From a checkpoint of a small mixture-of-experts model trained on Wikipedia.
Training: a variant of Muon for the experts, 1801M tokens, 9276 steps.
Below are experts of layer 9 (counted from 0) of a mixture-of-experts language model. Rows are named router (the router's row for the expert), down (a neuron's output weights, with its number) and show model dimensions 0-255. Each number is 500 + 25 x the weight over its row's rms, rounded and kept within 0 to 999. Numbers have three digits each.
After each expert's rows: a language model's description of what the expert responds to. This comes from a sample of Wikipedia text that the model never trained on.

# expert 16
router:517478494498509514443502473500469555520481512485559483507519482505501462482529549545510480550523503498502519470476508526485503512493462515473509508528470541526470515471487486473504496554507504478521488515529493460517486492528493478486498469475549494501488537510526510523483468468511534534493564509481495487490491499462534477474514487470531494501478451501462525518492506507497513549505494506488500479522491517528506451483500512521536528514524489496526449506521542462497532544486470518533506490489514487504548527459542465525527528472541509531468503492513504522530526493485487493495485520478451542500481499446486500461451501522436534486531488508536537494466485462500511529494525514509475490496488509470472507478493514505509474458557466516493470462514535529506486501502472
down1:493525511490507501490510502537449483495474502517490504463512515500526477502500489490522497489513475498507488519489521455534479505502521488449508499514466523506510524486486494477516445464511496465509490493513496517457502488440505494474506455503544491489539488467459475501493560478465566485540448577477508482473523508523484528540495482522514450528481528546500493502481539501491475484490475457485546482494507504477521526508476511475472507502513473507500505518504479466531479469502475492543494546505543516505484509511507508443450477502471480486524540502504505483504492514459528511538458526488516494522477559495446491512539444499514513510456527490473465501485540501542496514480463437541516495493492506527514512493527524468501520517504507469542533510502503496496525506511461
Foreign name onsets. Capitalized first pieces of foreign place and club names after in, of or a pipe, such as Bo-rac, T-urkey, A-ydın, Ka-shan.

# expert 62
router:484475512516519489489481498528475457505494502491518536463517533521545498519436500461509504477500484494465499475427494501526486488517462485475521519466509523486512498490513515508523534487489488521495468503519494554501462475519439546509536479491460520489480539480518536511525480498484466514533503461491524522527501528488473504496509485526502503502489526543493491468487522520480432463464503520461477464531545484472487493538518539480473526502548481468492494513458522502472481526473464522533493520473489457474485492495486538461502522467467525521496487473533483491491507519471521505539498502528483481503504523500506480509530510483508456560485505476518518516523486526523460452503514466500493467495456542558467523491470487520512443497504476498512531517473517542525523490485487
down0:531513480495505533467445503489500533473521507494517457483514492502520519522481504493531451537491492480506500510495499530488506555459478471440527496456470445471453499494525526478471543478469508458479520495518492496491471466444500505517511455525465482509498489479538531512521495493522512527477435533482457511449520446539489471533504492518542535487510492489487491474538523504457495474485493501492496476524510525536511483534502482486520547482514556493481471491479522531464527503540484484552483505492494496512517485520527520466499488494506523484481505515506488474515518494562490488495511515499492485475500527537494497495465562490502558473525498520495515494522521493517513500483487494480509555455549469482467483494475472487474485468514511542480533499512507527529484494481473
El and sports names. The word piece el inside names such as Field and Ciccarelli, plus Air, Royal, Force and Club in motorsport and military contexts.

# expert 60
router:505461494502521516449499492496502502476552499510477530516477530475493501478468496500457542492490495500485462516494477511518492478520479516484497485469505470485500532508505481489497519502506578543459531479513521512517544441493506483488449542529522458478526513501538479492519487520503483533489515491521541492526474503441539523487502582503470528523488510530543552498549524486494481451519495457506503443498499533507522501490512501528485475495510500458499468494509529476485524469473523463477455494510518437543497498499513488541500490526500531475555467490533499561485513484469504486498502539533507537502526490472467499536473467481507501519504535518515517485499440508524508525481515497481503472479472486470504498513511532515481523499526510524483499524536535482483499484506506
down0:491519504460485531510490505531506511480476487534492500482485496506528497515502497469485507498482515466482498508525509533517481539555532493507493448473466484510496544503521476449499511460490509486500527517452482479517500555554486520521477487482523488503502514487491527503475465469513467520464501443477514517489488499465495475526489530491475466537486533479512490493470547454485487507521528538505505503505513562479516530499486495506511528506439554521489502469511517440484514473519514509490489534508512518485461542480494481517520474531554472501483470485513480481479448512517558468491539515546495480530513483514481522482516470494492452474475494480503566472509443484527462479514531488537513503494483528500502468494479471505463481488487471458534502543478525510512512457485482
Diacritic letters in names. Accented letters and pieces inside Slavic, Spanish and French names, often in sports lists: č, ć, š, ž, ë, ñ: Čačak, Michaël.

# expert 44
router:548511490464512537513475473458498505511544482525458500502507530499528532457515497472501489500534492461479483500518462505488483511519475502519511532534492534506476520475517509535485477516476488497521508485514499529517527505535550548496509533523492511510528515530519477534474489481531482498549539489455490498509487469512472497511477463465464517509497515519427546488483504554460501470462559520461518474517481476472507524540450491538479443509488506499494475525517491518463484542490481441533506490482512480512526494453478565488496532529468534497519479478497537538523492508538494477515516472549519469505499496498467497487525457501477464485470500517525482487546537507477524491489488525494527525480486518489511490543491465492512519505487471462508503484482472514513502476503480
down0:524485485462516519500463508486524519478518464486498482495509526524533518467518510488488527476512507475512487498478484514498468528471467449528514499510541485519499508518502469501521504536512524492465499476488496484535522472444468553495535529475508508520555505483483492536507540529515509532499500491534437519565503472461519508495505476486486452488541482491487502542506481519501538509519506448523500514493504507459511498536461504555545526546467492497506535509492502467480504520508523523547458500530525506479534504468453516519477514499498509495449516494514500490508572490513555452510520495499473508493526518468486483539506479513524529517509475536451538532521532489515498490473462477525482483529496480555551489492514488504519494487473471474525513507496510481526512555506480
Noun suffix endings. Final noun suffixes such as -y, -ry, -ity, -ary and -ation, often in table headers or unit names (Story by, Discovery Date, Infantry).

# expert 25
router:493537525501484490491470527512468487501497540524484532478472505535496535503496523531479514461513526534483503474528516508479499511495505524523503469520464498509467487516507494475473493478458501529549469473513480526470520513511538532487511525517472475485522488464534480508506508502517510553464477500505468506469493532520469512509531467472540537466516475554498517483516474519470498491526497471522434511530485520499461485509475527459503517482494481516459528519480532534511519526517518502529514508431498523537525505526482479505539496468528486467502498535524505492529487491498498556533478515489457529494474524465478518528495489475544529450543476520475492495492528537456520509518500485477489500525485501568496503485539471510485539470517493522483524556490461536537496561505504
down0:499498438556518530508478523514514494519555567511504484504485479465460535500524490513463503538512455472447539480531478478492447480462463493536497495470532481468539519499483522510539518484477520480494511499521523469479513479468494519548497505485492447467490499469502507497471494518505493532468514517508524496480523477478462490491525516510496483486480445502492492552508517560529515524491467527529465529535488537506530486476477509497526527487468500527458534499492488515486516495501498508511504502471479531483491502506489503518482545480515505480483526468512497520458456446511532465487494491491512461507532509529489532539545488495520491530516514508486512471467504512491508508472495501489490460456521471511466496518484482495543497477480528471522499507473546546544530474526448
Letter d in words. Mid-word d and similar letters in names and words like Gwadar, Roald, cylindric, Pld, plus bullets and km in location infoboxes.

# expert 57
router:479493485457501517498481441483533506554508500544511496503482459545498488548548483529532525486499478506448491552503503490506470522494497575482503481506483529496514486524478460465455453497485512517533488496526483476524471468444485490485480494457509448472476520526504501461511499482524564483491525499508490499461499495469501478486485508472515450532513497528479526509554530515494508523491487524480500520509480470490512491481543492506512526516492520529524464494485505493537543523526526516518510515529496496518463496495529486529526533471504477487478515517548476495507502481522525549524505505476497490497458515477549462493487521487484565494513471488488532495454479469504497527454508455485479505482551502513478484501498505507561501530505490507538507487461479539497536487515503
down1:488533518515480519488519480517455484485493485515503491526488512498469483520569478492504506477511528482519520529507487508529513511510482483454553471481495514484515495499483565489529523494498505514499506484524475493510481554513516505516480485511519490524485528513505505505511456504471503465516529471530496557500483546474506473518498479491445481545488496571482513503519518473513499518489510523508473501475532509531540535467502541513486508462424506452509499493503498491483467490501488510540512469542514499498472535492475512522496485469496508462505497498495525510484498499469543506495492527468532505469564552502557507496478462516487464472496509490493517501501518465557479532523486527554522530506532520475448531540514474478475489506572533504507505578491509504499501490512504
Surname opening syllables. Capitalized first syllables of surnames and place names after a given name or title, such as Ca in Cavendish, Bo, Ba, Cha.

# expert 28
router:522480531487509529531531477484518548477542469533468519486519505482511533510447490491499501564522529499514474509528475503534472493499496516473507470515452500494521503530517506521492522475510513522505519447511509494531489511485449524498507507511505500485505508482470544497480492512476528480497448508504550540518518495494493493468482504487527482525533490485505522521533498514459467464488563493495525505506519467469506515552499514502465471485523516480515508508513461507505509511460513454510483525513497475497462497543527490511469522511482470469504475528491519469491482488500530467464494482543499473481513477521483461535521513556500456478513538510507523462515501514472479523543529453452540527491543571511518498488490426489550499532508505491521519453496453513513523481481515
down0:519455495505480494493492544493494489480514492500496479528528525543450520488502512510463515479504512540504486538548454473524492499487490504456508512508472514518491486477514508512501482513485528543506468496491549525497480515501574548545466519491430529496467512482489483503474490506505504486492512554471574458488466470539498502515485442479487480476529488512481506470505458542447495485525447504524485484563518488507508497502527526482488465523523494504505504493521515497500493523470511522460497536528527520483510524484527484478492492515508502528467511471518549524490499534558534444493530501492500504493500505481494495528509472522519523488513522496499538505470503487447526518498471503464521522466498512490537516495532438505515491457494504482463530481428516495499508484491496
English personal names. Common English first names (William, John, James) and surname endings like -an, -son, -ton, -ley, as in Ry-an, Brenn-an, Tayl-or.

# expert 21
router:533528526518495494496525511505517516523465475487518485545511531491512497492499482493511502513516468513513482499480511477522499461485469516538500510521498514487503451486547487494456502505487517528524484525495540482507501474481537453449496525505491507469487482475487484514500507486480476477528526530481478468481533481499481547455505535497504504503542545457523491459464469503461450484483524462493507504474477495514478518531457550496523544474525484441479525532505537532482531535510476484441464498471505520529524558524530546440508541498473534474484537515500505490513506503528496501513506521505454455448480524511503510508535501523472494467485508485487513541545484490499529503482533490500507494521491493516479470494518431504487501473483527503461517522474517545538494498474455
down0:508532521498541479465480527512523505449515473525513487472526512484463497511509485506484501490463480565530489523503490512482512467528520497477464483528505481467485542505500506512500474487519512504497518505531507506538477505444525540508509550523510535542514468518537536499473501495495460445490523512484459488471505505501477542475437487498499519492478475487515527498476483514510483467520499546490526498487520502498503477512547538493535452495526528471462485468492505518516518472510550444519471451470513514485506522504492519506483536511498559477516488536512509523542520482508451517509533474469516530494531484491456530516539512518518512536527497503467519474509489487464510508488493519532518522510497568515563470486495497444515513476532489507543458491532494486517474517485478
List and table punctuation. Structural punctuation in infoboxes, taxonomy lists and tables, such as the colon after Suborder, line-initial hyphens, pipe separators.

# expert 9
router:533492493461519524465492505481455484500502487497520510535524435522493466514495493474538506466495498515538509547545503500507499475562547509539484545493496488500500543522536539515549512494510461502490501489502486481529493535485523473542498529463501495483503519464472490510479509516513504475487504505542524488469552483529456520516484496512457497529496504493524479478507506505479499489493498525494537545495515523519512523520459507511498472470460503498485473520492462496522454487516462497466518483506536509491550463497504519490512453489521488546513504515492522502455525495514486536494504492565553472491508539546527534521511481451506514503454539496506503477502519524474512453507492489471464496446466537491491471495486466493473523468454468509569482492506518498520512499526471
down0:506488473461502490518499475463508507494496505507452510530501477514506453484493486461481445506500482517551483471518463513500464478499496499468475501513548520460552454502535481495508534509531484504480494558433490503453476498477522511514519550475466514511467534499505471536499529499507490512499505514479475542479507504521495505491523472533451501543477517506546525446503494518531549528514496474480474513480523483464501496476491474512536476477458529502511505497457498538515478460453515481530500462487527534502488539492516523493474507515498527535556548529511506510522489475520498487474511496503540483519450474527507529533520449493512475503498510489477505482556513464468495495479500514550470492492512476462515477465509501467487504529527470511515522495488533501502524503536533
Plural noun endings. Plural suffixes and plural nouns closing a noun phrase, such as -s in schools, -ies in strategies, species, children, people.

# expert 15
router:476562545521446464520511509498546496513518506522473480533472508489526525482541455492517512486534503500478493532493480481519500493515542458452515466502468505495481471480515490470428509478476503499494541487520517523476483531483543501467518507509517539504481494548506496476508507473483532511549513485534486511427506473470489519502512462477467532505468498492500477502479468515521466509544506533491533543517533507457530500506518518537525469555471519514500516461504464485510485475507517502482541498494517503512502543497472517524465556500550498491538496502513518498509533527512504467502517511486538526522494493530483506496511493482504521535446490526517553523493543475463502454499491518525492494501483466499494448494500530505470499534543506501525502471490532527491511469521534
down0:501460525488521509481509479454528483474488466538495502478533474454479527517460512485476513464504506473521494511505495457514467516446544469534509507506509488502497536536507536470451505509454491497533495524450504502470466527475496481560476503490507509487489529517531512493504448485557503500481497502474518494510475519495513477526488480499479493490516509504523484486481548507525509575503517483500499471532502469481505501466526460485471506509487462464471476574489495500516539502487498480526496490461506514530489480525490490522535475535499501523467488508469467483517524454552457489511505525514475512516514518539486477531513496526502529464473478503475497498538510522475495483499470471514505508495497461487514487518468504502539547494525539487527421462432466522480504502518511
Mid-word Latinate fragments. Word-internal pieces after prefixes like re-, ex-, sp-, especially ce in receptor and receiver, plus spect, fer, serve.

# expert 5
router:477475447502522503452468524507473480498478481473464557519502496510505551492459451503509506470526486479543476545498509447516520508520494487531491529517486502493487484523503521477516489485549525531504545453515507524522508551497515508552480502504463505534544501531487470497509509561517519465501505511537524522474491528515499491519495485539474462514477502530515480497460536487489508536518511481538539473505536482508561529540494504502488494478490534478479519526499474514501454524513506511499553484487497551507554454465500529523490498498469476496518515503510524532468479517505543530464497471535525486522524493543482525475479518481476467502444506478475487496496480556485469463527516495510482527449467501500517490511541503493485487499486544492487528514495508509486511489528501
down0:434533526528500493482475480507512510486501562520523488514461457513519468463491518494484457508465514516494522513492491493488493456510556487507523460478478500445456484503482508523479510507494469503490500496458542484481489506507483452539482496490477521499491475541507518473487515492507476510479469520512481498482484550490473463478490489497494480488491551509487501559485471511513603531510520519488496506469568496528539491552447460498485523520485494512482534494519480512503489523476508509516469501501509485491516538481481477509510483537550476487453476478477478463485529483537527505538543510467502474477513526508499488476493476495474493564488467479488521492513475501517548469488518484487513564515476505503478459492516509510527463512501515524520507530472494512515478510509473
Noun-forming word endings. Final pieces of common nouns, often suffixes after a stem, such as vo-ice, bal-ance, argu-ment, libr-ary, restaur-ant.

# expert 20
router:524470508546488564496499515527480475439514471505486522516528477502533518453473472522454475517492552463522518476542447538532454476516487492495533516515520462498509512547506529487462507512521516483520501483527476541480497511497484480514533518516499513496514510497531505466541484491479478486500498516516517504536480485516520475501509507514542534464532527497509490504488559491533503485503514498503498493507512524491499516525507502495484512502484513475502448493517525503493469486488492488524478491482472471515488497499535458509496536568482486534488494525533510515504494482480485487492553474491466526510539489456509496465501539506543466541481497528520569468512513499459537471490527512436530496494536500449486518497475471519511476466536471522460448491516515546500495511494550
down0:446473465476511518495501552496501516467552518501470485474442484509530498493503551473491498519522477497504508442430505516545488562520488497501514524516521543509483482540505572513516505484524519463544498485473490514523480521534485515512488508528507546503508518516466512489456471488514491508484509479497452494459461500515540555487486484514497498497486493491491491550500460508505513518494473469457495511538549505522514470516515554542521526442505515509530535536487470507480507455529528499506516503453499484474509510509487486499524527504488553496502514515501508489530501493516502484484534512502516527526487522488533526493494490434522537467532506517503530463483490529492500490516429548507511533506489498469483495484522519491459523502463502500499515477502508540514496510503470
Foreign surname pieces. Middle and final word pieces of European, especially Nordic, German and Slavic, personal names in sports tables, such as Jenssen, Wegner, Krupanský.